Weights of a small mixture-of-experts language model, trained from scratch on English Wikipedia.
Size: width 160, vocabulary 9040, 38.8M parameters.
Experts: 64 experts in each of 10 layers, a sigmoid router, a shared expert of 128 neurons.
Training: a variant of SOAP for the experts, 405M tokens.
Below are experts of layer 3 (counted from 0) of a mixture-of-experts language model. Rows are named router (the router's row for the expert), gate (a neuron's input weights, with its number), up (a neuron's input weights, with its number) and show model dimensions 0-159. Each number is 128 + 24 x the weight over its row's rms, rounded and kept within 0 to 255. Numbers have three digits each.
After each expert's rows: "gets" lists some tokens that make up at least twice as much of what it gets as of all text; "comes after" lists some tokens at least twice as common just before its tokens as in all text. This comes from a sample of Wikipedia text that the model never trained on. Tokens count by the router's weight.

# expert 17
router:177156147120102108126079110125110166085115125126135118066102134142118136160093109141156074060133102128115140134141130119155142147141108120092141118165100132118164140124126095124095130138100155097110100159117142097128132133125141118119136136157186120150115142157100148078122183121155166127114151159142112169094136131148121103146128120150116109096151123138107129119145105144142120159140098109131145133127132140110128093096137159178101131145086107125150084144120118085177166143110139
gate0:139095129123079093147122122137129141140128134108131131135083105163144127132121091059135138156181160140110101126132147084143114126134134146086110122148110182097149112129128150136126167128103114103138139127126144083143154173162111120144113127121131151117125104154101141099102123121114140162091165114126127137126128139125182139167163142134116103112101107068136134135145112131122182198145111087122169109118095154140161141130159154103121127124102119172145150126122106132152118148079168
up0:120056123124099101113135149116144106102087100125164091130114112168161120094127116110122114117120145121109128123151104097100108129119139138091102133142112194109124178123112133185103149122093104142122155112104176127138108107166095103131139145115150129119090124143131118101132128130112153152100136123141156124127140184155169098137156180142102088109124133111145147135156128107099140172136103120119158107127092157135130127132175156118111131114062117170124111160128130112143164110118163
gets: "3", "5", "4", "6", "7", "8"
comes after: " ", "1", " (", "–", "_{", " $"

# expert 44
router:148145151133123106113120100146154151110117107138136119114111148130101104139111110103162113099132062149103183160130116169152142133128097113110123164182103137124153131124085087144119109117117145115109130140138131106149155105098148122136120166158152129142144132137123175125124135083148195153134155125119158110098092166140165100108144129109127121129136106126134151140102142106109113135073077106119149171095092137138097100114123118159063165120107093118143112154127107110153156163107145
gate0:146140117114135153098106107120176128087085105124157120156164135158112072110103122129136126167118109148147162144135128091147166145132083094142116164121130141121138150176141072150102079135151105134142096145119127101150169123119116142124104139113148120140103132102127148080123144113146133110133114143139106143143107102111128116121133149108154140145128106133116132211133153086130111084131064100098137154129130137129129108129107095121133136111090177108199127101119128114137149136142086
up0:134126132137152170111104116151191129096095097117154104123138159141099082131081096106128128167130111137101160124164133115129163129117071113145130163135110130128129138151117088138091076129143088137116095119118131108153166124130140112136097135098166093127103115102126157098131129106144146135143094116176101150161099123118135104143128172104132116129136147123113105170119132095101108108110087082106122184133102130113140085131110086117149136133106177133184123119108114122122148148131101
gets: " \"", " ", "-", "1", " —", "\""
comes after: "|", "\n", " ", "-", ")\n", " |"

# expert 23
router:137148137151092136117128105197136170112107100163116116106116133108096121131098097106134118120145089100103137109158125168182160131154136106100140134140121115130133116140096094173108130129101132109087158127129156123106183085116157115154141133140160144126137133115141153126094126106160160117112115130111160142079140109120162065142130137143138138110153068129093147119119134154130115131102136098136158128118139112099089122136113191133122138087092088105109115135145107105166171152124154
gate0:150125133152130124099129122080088134135113105162167136131130164132105132158135151116129153122150134171187146166085100127112139104171135178144116118168126167152130090127173117107103100131168127178137110081131144108139111128147119099133124144174129128119109147134132121130116131125128134124104128101064123144168126156160116142138148136120185134155130141131127099153108152115128143152122132148123141121074120117083154141163111151149167102135138122138175170102130085130138125183094105
up0:141158145151161160143112143118091105129182115186146138118098106171089125072102113182165140112140142076131125148106140095160138142147112179142127090097118147131121112145114111141107150159120142113135091054162123146158136121119134123130130137170148087117091140112119121125156123135132128114126112132129113148114120138138115159079177109108147131125134120157134126127146133116127107136124149110114092133110128112159144111152140123147119120113162146143134158087130105151139102223106139
gets: ".", "m", "=", "us", " John", " ."
comes after: " R", "0", " No", ".S", "3", "5"

# expert 16
router:146140154160074126098132072128163176082115107128172090093122110127113126183117117111121144112142084126108169151115104136141122125104119094104131135138153099097160104094073119152084092143131130123123136128136095103152140083121138089122176137133153130135152161122118156111113129095180132123122116137098170142130085170149137080109108137112159142116145084119114136137140140125123115121083116142109121175120114100146119108113124165130126169106134078138130128146140109111135142138104145
gate0:127114158093115149127143096093141158092139119158099113088106141177166114088149173126145111132097102119177100162160128080114092117127114109140106115174102141102136135143123115171124086159166108117126116182133141110062164090134160080109118131148133143092155157119133135114121128145127114141118112143112111169121188120133171145134127135125105128126138145157149148102117106152117095137115141153109149119150120100144145069105127157111144161123128114155109092122103133145123116124128149
up0:086131112124148140139109157075108130085111125156101119120111125124176167135150091137165101139118108121149114100110099089110170163116124114160139134142084144112118132100158121175116147161121131135153107121137181116135171108130151105114093122103121105124106132091171134107158126144119094133139178129149138123098116108146116123133175122151076107088130124119113141114129100108134122133129167101128145138163136105095138128117096107158114101122069143149121087124072161081135112136160152
gets: " |", ";", " /", " —;", " –", "   "
comes after: "0", " ", "3", "4", "5", "1"

# expert 22
router:129150183094093099115163109144117161087099117170121125105132133104124126113106121105134131065133098127146129153161123145153167174135141154101118138128150134124113116118111093141091131121100109131098159130138111072143159111108139105123135150094146131117113152130114137148118099084135160116126188161104156146092096138180150111144132192121132165148157129122124152126092130089113093119133128141123129139121161143151135099115146131164122163130099108111153116169137092096147138162093164
gate0:087113129138115141090128111141157120107121146118189141097139157168116174154138124118120068120181166130129134135146127115137145152145126117111105189118161167143110153113140152109091120129109107094151169082122129141131120130152112111108144101158141103152117135134108160081103140147093126124131097100144138138119096120119126116085153117126117151177119130178148175144121146124136109087182091106092158145136130141171137156091141119110166140094152124120108152105119150109136146108154121
up0:133138122122136106166133135160085102125156120121088097151136099109105079114112127127140161098093116179109101135120107118125119103094128122119138062123087124150157119122118094113163133134131131152131104151145096114152166135133138165144100132086121145091117132107136114171125117115120103130132121156128082140145150125104099132150182145152131137099114125069101088121133117155129173182108179143148106139154155114120117073150133134137121117158107117099138062122151133150137113159123166
gets: " ", ")", "\"", "),", "}", "]"
comes after: " |", ";", "(s", "loan", "incumbent", "N"

# expert 30
router:197148123155140121139110131153120177130140127155146117103141144102101122116134123122162137101111077144110105093158137100114123154146142088127116140153129135112155123085109107131138123127112104081126133163093120075135151118099111137157123139171134146158127154124141113107135100080136188133162140153102129120135119135184117076114135143124137145097111046118145145109107098133131142134149112101091118134093116117108149083124137162139096148138102093152156143152149140099161153141093122
gate0:108125124140158158113131103145161131137127121135132088142137116162132114172121175146123093141156113116177092115105099147131180102135149120179126142149139140167146115113089120151131131159103118085148124134126134140135149111159081167140112105109097148096116161164178160170116145121094192133157112101143094121153133101131140109125107141142139122131094146126130173167115154153133130127136132097079126110159143121108109140137092138155176159110076145104119104134107143091084140134141131
up0:120143126136139158171156127109157128107090117148086130128160145108152129148145144136148134128162142101116165116143149140109139097168149104137117075140136156097151130084165148136126077095133103119110161131138166147078122138136156130172153154114098159162176094152128102107146125149171120097089143141105106102135115159160140148114124125143138143100128163134149127167120131101126086144163117139088118152103116111131096153094161146096141121155179140110134141089141159098125112147102088
gets: " and", " that", " which", " or", " it", " but"
comes after: ",", ".", "s", "),", ")", " well"

# expert 48
router:120112171144101094143124129168115171095112086143121088106130134120107117139102106113173142085131103140134132150155157154136133119147111113088123110138129148110153101111083096145124129139111136110076143182135118120142115104099168102160120149099156150142175140169112109138127164079142128155131177118087150158102111134156131124112126127175141136156137140123144190087104137138132098130103128119131170132134109100127098120140111155157110138140100110131155148117129118112175127192109147
gate0:083106119122139144121184120114125133143105114143117098136137112112087121092120160127106088100118138125081151093132151132119156107094152159129150111131121127123075131137158104153140103147122119107147105129149139139112118144097113117132133112104108102154123157141135150115103115107177125122111162125142149146117145094159134120183105134123097126121121109154154182141085138119110079119187123133144094113173119136083111128112052088135110106097097073146153117125136138129135160148085101
up0:177167134193176103152126110088133101126134170106155132119147143149177147116147101102101136103101088169121123152152131156101126140165127165138149154115137124128145097160156141135177140126158139115128121161111123144122092124107118133158137097103159129112118100118151106131112172132124121138116125166117156120133132120123165106089143179109149128163136145093132082126126127108097148124119135080125135131138155151107135184175152130120084112108121121108099098122121161150136108089146082
gets: " ", "ad", "and", "ud", "au", " World"
comes after: " |", "–", " V", ";", "°N", "h"

# expert 10
router:180180131141111106088108096183088127101113144133129123059125139119156147133080110124157115106127130144140173116113128153146141135149084130127114153162131140143136118083117120134124084159119148111142147155075108121150130096111137112145136142118166158112168140123139125102122107130125153156106169138132127111108094137161140107129132151132149130120137096110122155128111117128113098156116121080094163118125095094124120117142093169190099142111090115128144109135131104128160175167106172
gate0:099165118107103114155109144132112111188088155124109122149152118110106093077092120127159136138116159119121147138105132129150169132121158138121128142107159111105114122122156094166134096122170157117134115122150169122145090146142168128127126102121120132127109153171145132124093094153187127110096110149136115133140053125107140145164129095137129171149119111117117127137138139119175171123123112095108158116122123108131143109140123134141185139141188145108148124104115079110155120171093090
up0:115137105142100097136140121116079122130145139159126106119142100103088097123087118100117139160124128108116124097097147108118147121121163118127141149126140109144128107154093097159154113167140112079103095124107127066152125111112155127095139116138154149141146175134139123117135087126145107148134143151145111183115098080118109107172110123139132129168121158117120138168117154091163139148123128157102159150121099111076144082151141115128146144118164119119162161088121068120122153092132073
gets: "1", "2", "from", "ero", "ably"
comes after: " ", " (", "–", " −", "/", "_{"

# expert 26
router:111141146152117118108119095136125187118149114108136115073131158115142114140105123105133085107124094176099178125104169142183148164159095098117138139152132134144152107104083084128129078114128107074136136137145148135154166103088174103127143167153131134145145129145142143105106118115133143128129177120141114148094105134168174102116115125126133138129108123115129138132117124148140138139094139067085121168122152111122103124150137172128150164148108136095105105143118111108145148162093129
gate0:114114117137112125138118150110143102138160131119084124088139093096132046109139145146106113085172160126126121095139129132123132136117126114091132139178148148157142134131124113139115145117152099193096183112151149118167122089104135126117117138130110141144107100154143126089114080117104136123132099134114100125145129122126103138147144075115113099149141150160134124163103122102129091139079118130113123129067153162167107136140135124126117085096077132130110140129113148156101130087141185
up0:137122116100145148168139149164161135134158188165161137147113161119135163110120171116185096150079147185130177150154127122148180108104125166150099130100143142113131108121139118124124117146106140131123125124108139161137121129165160097119170129156139076125151143100131133153143128165151114175098131115120161130145134166124147133136090134099137099135147089127153134092099138144165096116144124149140139154185080134105143128122095158128144139144112125124146164108124109113142153117088123
gets: "-", "|", ";", " -", "=", ");"
comes after: "\n", " |\n", ")\n", ".\n", ";\n", "==\n"

# expert 36
router:163153147136109096078126080128128175107124113142155101120105095124100128153112099084116113095133101127121159125147143145185118132138083109071098127127145110133132134076110091201137131144106133116060158132110124109159114117093154131159101153150138140140145168172141126131152138109144129163137156149102128125099098131141164125113107139128139166121127077144124142130111128128096089113117133108134123145116109126144121097130117125146108158098116124102132119126111145111160170164076156
gate0:114135102118129119085119157134131131131178153080096130136127130120115086129094096121141155133144113138142151148151124124137147117101139099139099124131171133097159151138144112184144140078137139158101131142112106156085080171084140127131114083125159094102111141123108090129099120123123161142141141146146114124123135149154101158084125152147124104119117123154110117109138112166118141116146170137105103144126119111140158116134117102115180097135131113117117106090128105091145188139047074
up0:082146093112139135116129146127129133156176141108118154146122144131110122131120093107121131131127098158132130141140106111150119122090133113139083107115162113083160171114162140179135143073098137134114152134087125174085082166108145103126109076098165120099105119122115105158132129100124133141146155135142116096121100141156119149093098153127110103155121142131134112104108101130110132122132152125109101123141119092137142121127127124112175101119147078117132135098131078089139195134074078
gets: "2", "1", "3", "oh", " February", " week"
comes after: " ", "0", "–", " (", "1", "9"

# expert 40
router:136158186122088163110117092145091147134098105132134128130122120110107062145102112111160140111120116156105159165148121119139113181170101099140142117132157129145132110101096120138138124140142128112140122146132111134149141139095139138130147151131168165105147137153120146101093130116139140185139129104122138144113098176179140109101136173127133158104126118151095162144119137157094102167143071146098148122149124092102099066122162120136162142106135100091150132143120111131147143154095162
gate0:116169136106104172137184132110094102144079145145140134084141103169091157130167155105130145077184120123098138139113143155123115132113127099122134119131156183107142121130148113133119149107122101142116080115129086166082128089107132121127116146150170086148108115174149128149101098125108153092126127137099138134111088166122159115146157148124119117106112124134109142127189122119123136160135106180155155116108142099113167144129123176145111131135138109156133115109126148165103139146131142
up0:126141106151115155155193105113104145152117125118134136060124104118147126126102161123112074087186116106112137126138071153129122141086158144115103112129187151121117126080131131137140133091151092148137138127152126155097109131096148101077091115159138078135130102182143109142152098135178169135115125074147159134130141122147133138134144116130113119083135109112116133158138161143141153112116128109123128127114106113153124149106145158164114142142136088124104130164124138137090157135133118
gets: " as", " made", " used", " won", " released", " played"
comes after: " was", " to", ",", " and", " he", " were"

# expert 63
router:201144109111133107098077103148126119082108113144156113131121121129104125152134110111167132105085106141134131125129121127134147132134126122095160144159134141114157101105116111146142129137110132094114129174115167115139172124131148111145107155133153140107116145181130170098078144109137140150138175140104149115113123155165151101139138145113206159126132115077147180104091145117108104110100099087124122173083141138141144122145095147138085131124131116097117110153102125145137136165106150
gate0:121128105126126106121129120145139088132112148137167103134128124171124130147131146096146124138139132134093153073150091114126099099138139100146111093146126163128122122139125103121104154145095155099126149152113138107160159130150164124129126080097161157137094155139112154140085195185137160144180149116085111080138180140145138071100150130099143126084138108106153153080095141124125140092139117093137136147104154141138139127135089158158124140128130131082109118154128141109109126136091120
up0:100126099139152127131140142127140110119085153134145133140073136126127148142132124098145097128149107129121152131161117114122106143140152114147089105149104128109099115119144148157122128125114124088126152141153131091097131149169178160121137113105136181123102144111096118134089144161186175139149162155115122086139187102145152101123117126114115171091101189115143163097105141132131120094113155106156150123101123117132134105141075159163158114139147123127096144167151111112112142124068088
gets: " \"", " also", "ly", " had", " has", " not"
comes after: ",", " and", " that", " is", " was", " had"

# expert 4
router:176140147108121090148141131171119142124066100171146097099071125146130122135113128139162141101134093137086150099130143141187114120139128131117147148147149145108152118087122099165135131118078152109133124127102115103166107111118161096153148139144160154139163135168111147101102139116126161113126147132089110142086096143155176116126134114088137148111175141150148112128113118153093115128112105142088100160112144135087131138114122158123116133137125087152128077166134090132151110151133159
gate0:104137117098113155077109141139106120115110114152121120110107156162149154118134139069127090172120148159152100094151144145120130121132152129137156122156109095101132123109125104111186131100147156098141129148104083125152132145117125145176105164137108113116109152130109171098078150132155134122143121089071140072136127140117145145110170112155141180117118126170136115112127107157142177129132090115128103108114164120147108176112119142074165102153140153144100131130151112120112155125142109
up0:121156134121085129134123101167150124134117149130111080132108136130126098123170151117125140114122137122117093065106124105101148125144133155106117126152116120109119160131112090096118146120172136105148108141110070162105109098117176117161103134113079102130123148073157175131120131149118134137124098127101087099138084108158122154197168127161154102101126116103141133099174111114146122137125111134124121127154178176138107172130176123125124129165138105130134109138125171135135139140161123
gets: "8", "9", "6", "3", "4", "7"
comes after: "1", "2", "3", "4", "5", "."

# expert 7
router:134144152141096072108104083137137192116135127150123103067127159135139132118138116131147120130156118172111136102097142143150128130162109074092112140118116098109143112132130099119078135129102130106081146168143134117135122135126154149171112152097158165122148138173124108132103133115112141098142125156093140157107113153120120086120108144137164149115130131155129115102175156156128124147101114119078126146063099106135143129109089104148100132081134067107124117142123104113136145126102157
gate0:166162109149140112110137107119086156118107123143158124199138116136094190130138135088109157140151172146139096112117118106110128123144156079106135156115129133121171127138127126126129109103120126096103108109120160145094131137097148124139153094143140126106128124115146156114125157132113144139122108157147080108123162110112110144063133117137154089103116109154127095111131129172099178105123130074159136133173088114135113144107112061116122095156105106124144103135094121101088125145142105
up0:112100144103126123158146117146169096140119119128084116081108119115178056145121140146143125121152094108120143134154127127127140138140105199132134127125126127118089130086131109121134145132150140165165128137119100111158121120161124121143126141127105162138142119135080120129139104125141124128106149101122182140132097154137139104179084169125115169162176149117138143173139132089141095157120104160086121130097151175139153114139155160157142148113151154168109147121132156158170122104128162
gets: " the", " a", " an", " The", "The", " any"
comes after: " of", " in", " to", " as", " on", " is"

# expert 15
router:162140168121114139098119116127120130091124108158117109098126127133132118136127119098169116112144093154111123136135138146151123151144111098117130125112149124110143108121133121129127098166123113121117131165138132133149108102108145116149092137104134169119179159130115164084103163103129144149142164167133126139100105144190139072138094125128114170097141131134133206094135112136127128126096144131125142155088125171126103097117100144146132201140095082126151051116106141114140161144128171
gate0:125128111136141115102148110155101139114075119139121127122142080077156142111103134153163133135124116128148147127158124178144153145116106105129125129142133151108162080124117136093131134151151119165165171105152162131124110164122126130123127148101133135125143126106115115086115140122136147108071112156145148153101098077132164123134117105167094196147086118118158112133150098133142128107143101142106184171145073131149129114152137120145175137149163130116170134124123116132088113160072128
up0:129130139121167106096144149141119148101130134126123124143118172166168105118129163144149129165120165136105130123143128163115156107162143152132140144126130122111151171101105138135123097181128110146149114117110125124086126143120159131111174138141111116166165166166141053128155137100105128108122117134144179108100119116142106125078151125162143139126080138086136091153140092112109161152114102116109100140120103160080168141155150150151081085109084133138109168112113138112151119148134112
gets: " |", "|", "=", " –", "″N", "uster"
comes after: " |\n", ")", "\n", "\"", ")\n", "|---|---|---|---|---|\n"

# expert 47
router:157129135098114109094108131169135155069110087132139117091115112115119143159065101131122123106103110171129156156175103177152137155138127097107126153144124095102163123108102097130116114131116127117106116157141108119120142072098170106177140146139106144113095186137114121108113096138143150132131151112150135143112102175132136095099089155134135150094133117073140120108151097123136140152108140104107149151124107142137101107124138113151109149119128085111117109143118073133159155172117139
gate0:124174154113150129106135141128076094112146122135158101125158104139132108089090101131137086146096109118112132118126159120113114134145145134152150097121104157126120137155133145122173154091113100103115124156158142166129113125103182113171129118123153125145127116125104073125117148155158123135158154106148105153130131143104128087136118169121119146085131121142121106081125110122118149147106134147141133131098120135130136123185077060122179186120144143167108125178108143131166171121124158
up0:127150148135159141101079121076145142204166092136128103103142072088133126096135138154139139164067120125097160175124141129167098145113140133145121143154139101108147134134139138129126137111115095100128117090116144118125116124126141146164118161164095118096131158141093108130116130145114134137164140080121099123131154123116120119140122120164127150106123128105117114079156120104169097148141162133133165130135144105108144158102098112168109121129100118131148134063109127151149077141130175
gets: "p", "f", "P", "op", "In", " Sp"
comes after: " C", " (", " c", " I", " \"", "C"

# expert 5
router:159168130116111104084119067141114153062120107137105147071092161126143117126093091135121128102137116190099158135088151134142134127164127140119138140152121127109152118086108078101088124125116120125092132136154128109130133131105121115158142146168126186132136153146133121129131129104152130180134156162156167162108112130127147102131157171139152158148122098133144145126131139141112130151134111110133180132120144146089116109106159130112108129072123082127112098142105142138177142143110141
gate0:093141119147171125146140118116155108142160104117115136097157157144097077094133131116103174103165144141099126123131141119165110201120135144141147148135143126133145167153109146147138126141116128108150120114135136112164158146140125127145117111122094134143153135098149122160114113096152133102109120125104152166106133167182156156098135120143163184149102130110115120119117126139166110099137088113159108154139228141120119115121110139125130107057126131121143114131158082097115123146147124
up0:092129122141114151160113170145087144151122122130148164124151100134042150122116151116108154110079113122125136119162157157106107097104118144109112106137190079146105119146044133130109121120142147171149145152110091138143118118111110097112102154126115118126137120069124122135157147100076146137117175141132116106102123122139110154120150160105147175123141165143125134152139139145124112132139123156135111153142107142139127168138172090159128090122134123106151108108119144111115122105096142
gets: "0", "9", "//", "rough", "mp", "raw"
comes after: "2", "1", "0", "3", "5", "–"

# expert 29
router:141137133111127089126122107166133155096133135162150088109111133153106119149137102140198111094143105186115158159125109147156136130136119118114144139122122093111131126107109123159121127153111151103087135150132102113143124101091129132163127154125106176114134158149135144094092133132182147131124162150079154156106121140159184092134117131111121162122123076132130125101138124152093118151100153113103120130119103138121080112088129161158090126093095108097140087131143135118144115195105129
gate0:169111155103120142132093105079172070136142098115116131131108135111174168158144132183143130092110101116118142094111134076118126127110117145142134121138135109162136151113109099150115132115137156113138131121106147094105144133131151125110102117073115146107167142137119142155116128139115117141093129131127125156144127167126156156179099173094133165141119096103133091123130109096066124156088166107100148134111119114128116117098135130177132121118122112139124126127091136057124144113106072
up0:165103159107120142139155110117133123117177113118146125124187095118167115164195126169166086150127127128140152108124156115156128115146156108124135103169081116131152112116126144067066116114125114092094148103107127146140163141153132133151127110144115159129142163122157151133143138133132141109118152130167140192172134149115107137136124165113095135098121130116157101115123168145094111128093127105127114129106110124150084105087181125114098110144120100123124135127140139120112108127181146
gets: "0", "9", " c", " de", " p", " X"
comes after: "2", "1", "o", "é", "i", "a"

# expert 58
router:167128133130106128100138115176137127126131064151130111102094153088095105140097117115146106089134110156094134140118148142152161093132118103121146146120147110083148099083106107109147142125092122088086154149118083141140142094099161137148158163124107147109151158150148152123138149113114149131178140132109134175113107132141163107120121171098125150131152121138150121131113139175125108118126122092096121123138091115150095110123132145120107151133120054148124107162119127135133133208124144
gate0:124165157163141170096134110128112143120139110147093154102141147115152093134122119149170112109155138124163138137135131147107151120095112117147170188137123157118171124132157156135129121123080156146152141104143107135159083117103106137186147137096124168078132123117149133065097100110109127095147157166157107109126105121135143106119088170160114095123108148153156131165142109154087112140152155137116082133139095093137101158106124094140133142137112128132123134150144124132115110096150179
up0:135162175109144128104183134128105165130169129100138124133176135115176132128154139142149137126095123105137156153135128172143145121120136107135145134139131128126133128119078145170126141107155140181136124171109144141157138138128110126117121156110116091195127162083102158135173129120088113156128081149156142189119109147063147121138125175106107108074134121116114137158123141098102103133136132125126099166102142129138126122131085159155114117117157122118127133135147108157090156117164134
gets: "ab", "ap", "0", "ob", "ib", "ip"
comes after: " B", " P", " b", " M", " p", " m"

# expert 18
router:153147139126112150132122086123160158126074118123126110092112108138087085154116133122126102127144090131106166142130136177154129139146133108126143126153124144109147136124126077147150122117121176096114129131115144131158133098117135120146113159137138156126119190145106125098111125085146135101123130169083156131117104139148139140134128121109155162114160108157125116140112136110086107170092135080115127162136107115138134090125128202130073152148061086140134131164119146164149138147083137
gate0:138140146104108127135097111154133105098137114138142124126126150152111144130127156172117117157125094120130120097107131076140089144137124114121134122108121154115179101164140148096140134102112087141124102099141079184119182106129109110123118125139129126147109124130132120125200160113164137154155110143139122172107099115109141119089084146111149091159141160159143143140126151089097108119099128135147149079135108133152109146165181171108157152139099102134138162116075082148101120135102131
up0:134131143107127131107152171163126146110166136130131142108118129146127142135148201142096163143152102115137138128140116102128110131167147114099116123158144077177144108161139091139136150124097131070161121110184158146112119109117145101142135158122103123152177133189116134169140170105185101098098130107106187160146103118091136124138108083137117092134126098142123118161136118132159142129105128103138140171150095114134145152150133140127107154139141147123102149134103126097108140132109097
gets: " the", " The", "The", " two", " one", " three"
comes after: ".", " of", " with", ",", " for", ".\n\n"

# expert 55
router:133141139123086105111110120167120136085129092126125134120100117132081096130085082132168110089100063148084169124126116135149141141138103094107156156119120143096162100099070110131125089106145124121115149160115139115152140098115161147129157137133164120113148130134136108133112121088156119145154167134120142112105098117158174115140115171113148119117138059143118134146144141126130110169106119096106112124124132138132095129111124141179091133094122109102108122171152107146122126174086118
gate0:077164113136090121125152112096150117128137131110148116129107080097112127120107101144128103136150146115100191103108117147107100160130141150099114121094121105152130136112131119149109163156108135155133134058113128146149133100116131112151141129164124126130090108159108069165139109123109129174101130154122108071122107105132148145154166091163122153117124117125103124115187090136103087134144124138123112151137140131138159151172110156168120125140102129163130139104061128133085146150106125
up0:147129148125117134114112123149096118108137161146097135102140132145153140096126141130100152136135140111137137110150110103123110148143108097111160126138067169120099149088196152118073145118123096135108095141169087144125143074134150116123137134162128126144053114127132169143127118141157114148103131124108138168134156131112121143167146120115110159076178124132117177147166104112128120146145143165080167123097118127108147100142158165090098118108144099124138108142150105127125123137174139
gets: "–", "/", "-", " ", " out", " –"
comes after: " |", "3", "0", "6", "5", "1"

# expert 27
router:131149127135115108152120124142146137099103109149168103110148133096149130123122136089131124130111089107125142131150158183147143106159080118115130128117134153137178129106119125153114088135112142079117122144097117132145121083136128125167154172130136107152131199161077152106103122121136168185109142142106134131109127175142158089128159123098178124131138129145146137116094137122113119152143137119085149129134143106163126113125128167133126147056106145096162092133118082109168157139105147
gate0:105138124115109105156096141128129140134106099131098113121140142186104103135113112122122105098128096120115130124124076118117172154146138080119139165134125134113117179138113157145147088138156124171160124138117209183137142150158130163150090124145174104075127147132110131120108135154111137127098141176139154118131159110161116105102149139119143155147139166125135089128118086130122078131129142136127083114121088128124121163141137120087139123142153127163098112181142102132109165124121160
up0:109147132088089133133092121095119149139100085113113157104167158170103106144070122124147075095136076121121124098081120104112127110176136122111135142181132112134141145143100129099133117128173104174139130111126128132158191133102096144116090144131135141112101112175113135147116125109090143124115154143140135105141140153134149136127155119107125128138139171149116107122143061085115137146123132137175109127129152107128140149169140136127149103140112098139105122135140083101107114154159170
gets: "'s", " his", "b", "d", " her", " the"
comes after: " of", " in", " to", " on", " for", " from"

# expert 38
router:111151123124105156113132105162185135125113094153159128124113139119133083136083101117172136103124134152118178145180130152143122137148113130120107122132161075147146144121069129132138101120090126102104158140123168104124138106121144149139141151139144143110157122132097112067111139081108182133182137152132138150138086164159108117141135109148133119113126133110106121108097144120113094170114143148114152167118129142140122118113134157147062131124163109089124066142107112114134166124109124
gate0:127137137103121104100116086147109098124156124132102098093096174151116137090116162160139138077173116103146134120077127110147132124175140132152186119107159097101102130136129164124120108108119130136132137104107091138192085104115139157110120098153102089140115129091124126107151129158108152112116149128117086132107106109149124135120119142095171122100087065114118112103126181145123115101122112085102107121110144134158134142121105174121141136127136142125100140149096172165103122139129119
up0:164061129109090137146170085117176095101104093145122132105092125162091084141116150139149119113108144112136114113134122087137122119123118130107097108079122156128118138120132144171128105098102136090130135139112132104143083096110112162130148115147130141102150155139101081104152151141094125160156117129170142146118103129158100142152148122115173079127137119140148102161110138113095124077110130120125122139130124161144129157125087136156109143151094155082127087085106127163123138126088105
gets: "9", "8", "1", "7", "6", "5"
comes after: "9", "0", "1", "8", "7", "2"

# expert 41
router:167137129128138128121106121171126127103113140145159130114105142109126114136101113113122129117153106129143184137155116100152110164154144143104107104146135116101130095109116071123113104160092133093104128148116164098140097084058125082148158182119152114129169167137080172137138127144139126137121133167113165168137107145176134085144153126111114127093152129146126130114094133135095081152113159129120091158131122104148120112133090136126120126136125071127105115121132110131161152168120170
gate0:120160145122104106076104126135141182132134098168117120137124135154132096128126125111139139142146139177135095101141115112116142119154138170138167134112112150110108145175128108114109116146123174102101155111130111144148127084141114161137112140132166119098092157153093155167164129095093133126143099148141084180117100127129146112164130144139135107128176143087098124122145150141143177152205148132126101121103108124142134121100148109138143120165104161129121128108146114107144205144132139
up0:164175122094085068116083152134154135174105117150124117123124109140159141110131115123126144128159145122134106070117113104166138102149130142155122136130098135143103156128137099116134129132087180134144146087109124178125150132137148147114101124064149135141105112136143139132133178109100090157116096134149098116129125113113125119167124177149116155108153101098127121136124157110095094135183132133107150080153108075152130110090169135155107160163131139139132128098116126111140133125162134
gets: " was", " is", " were", " be", " are", " he"
comes after: " was", ".", " It", " it", " he", " which"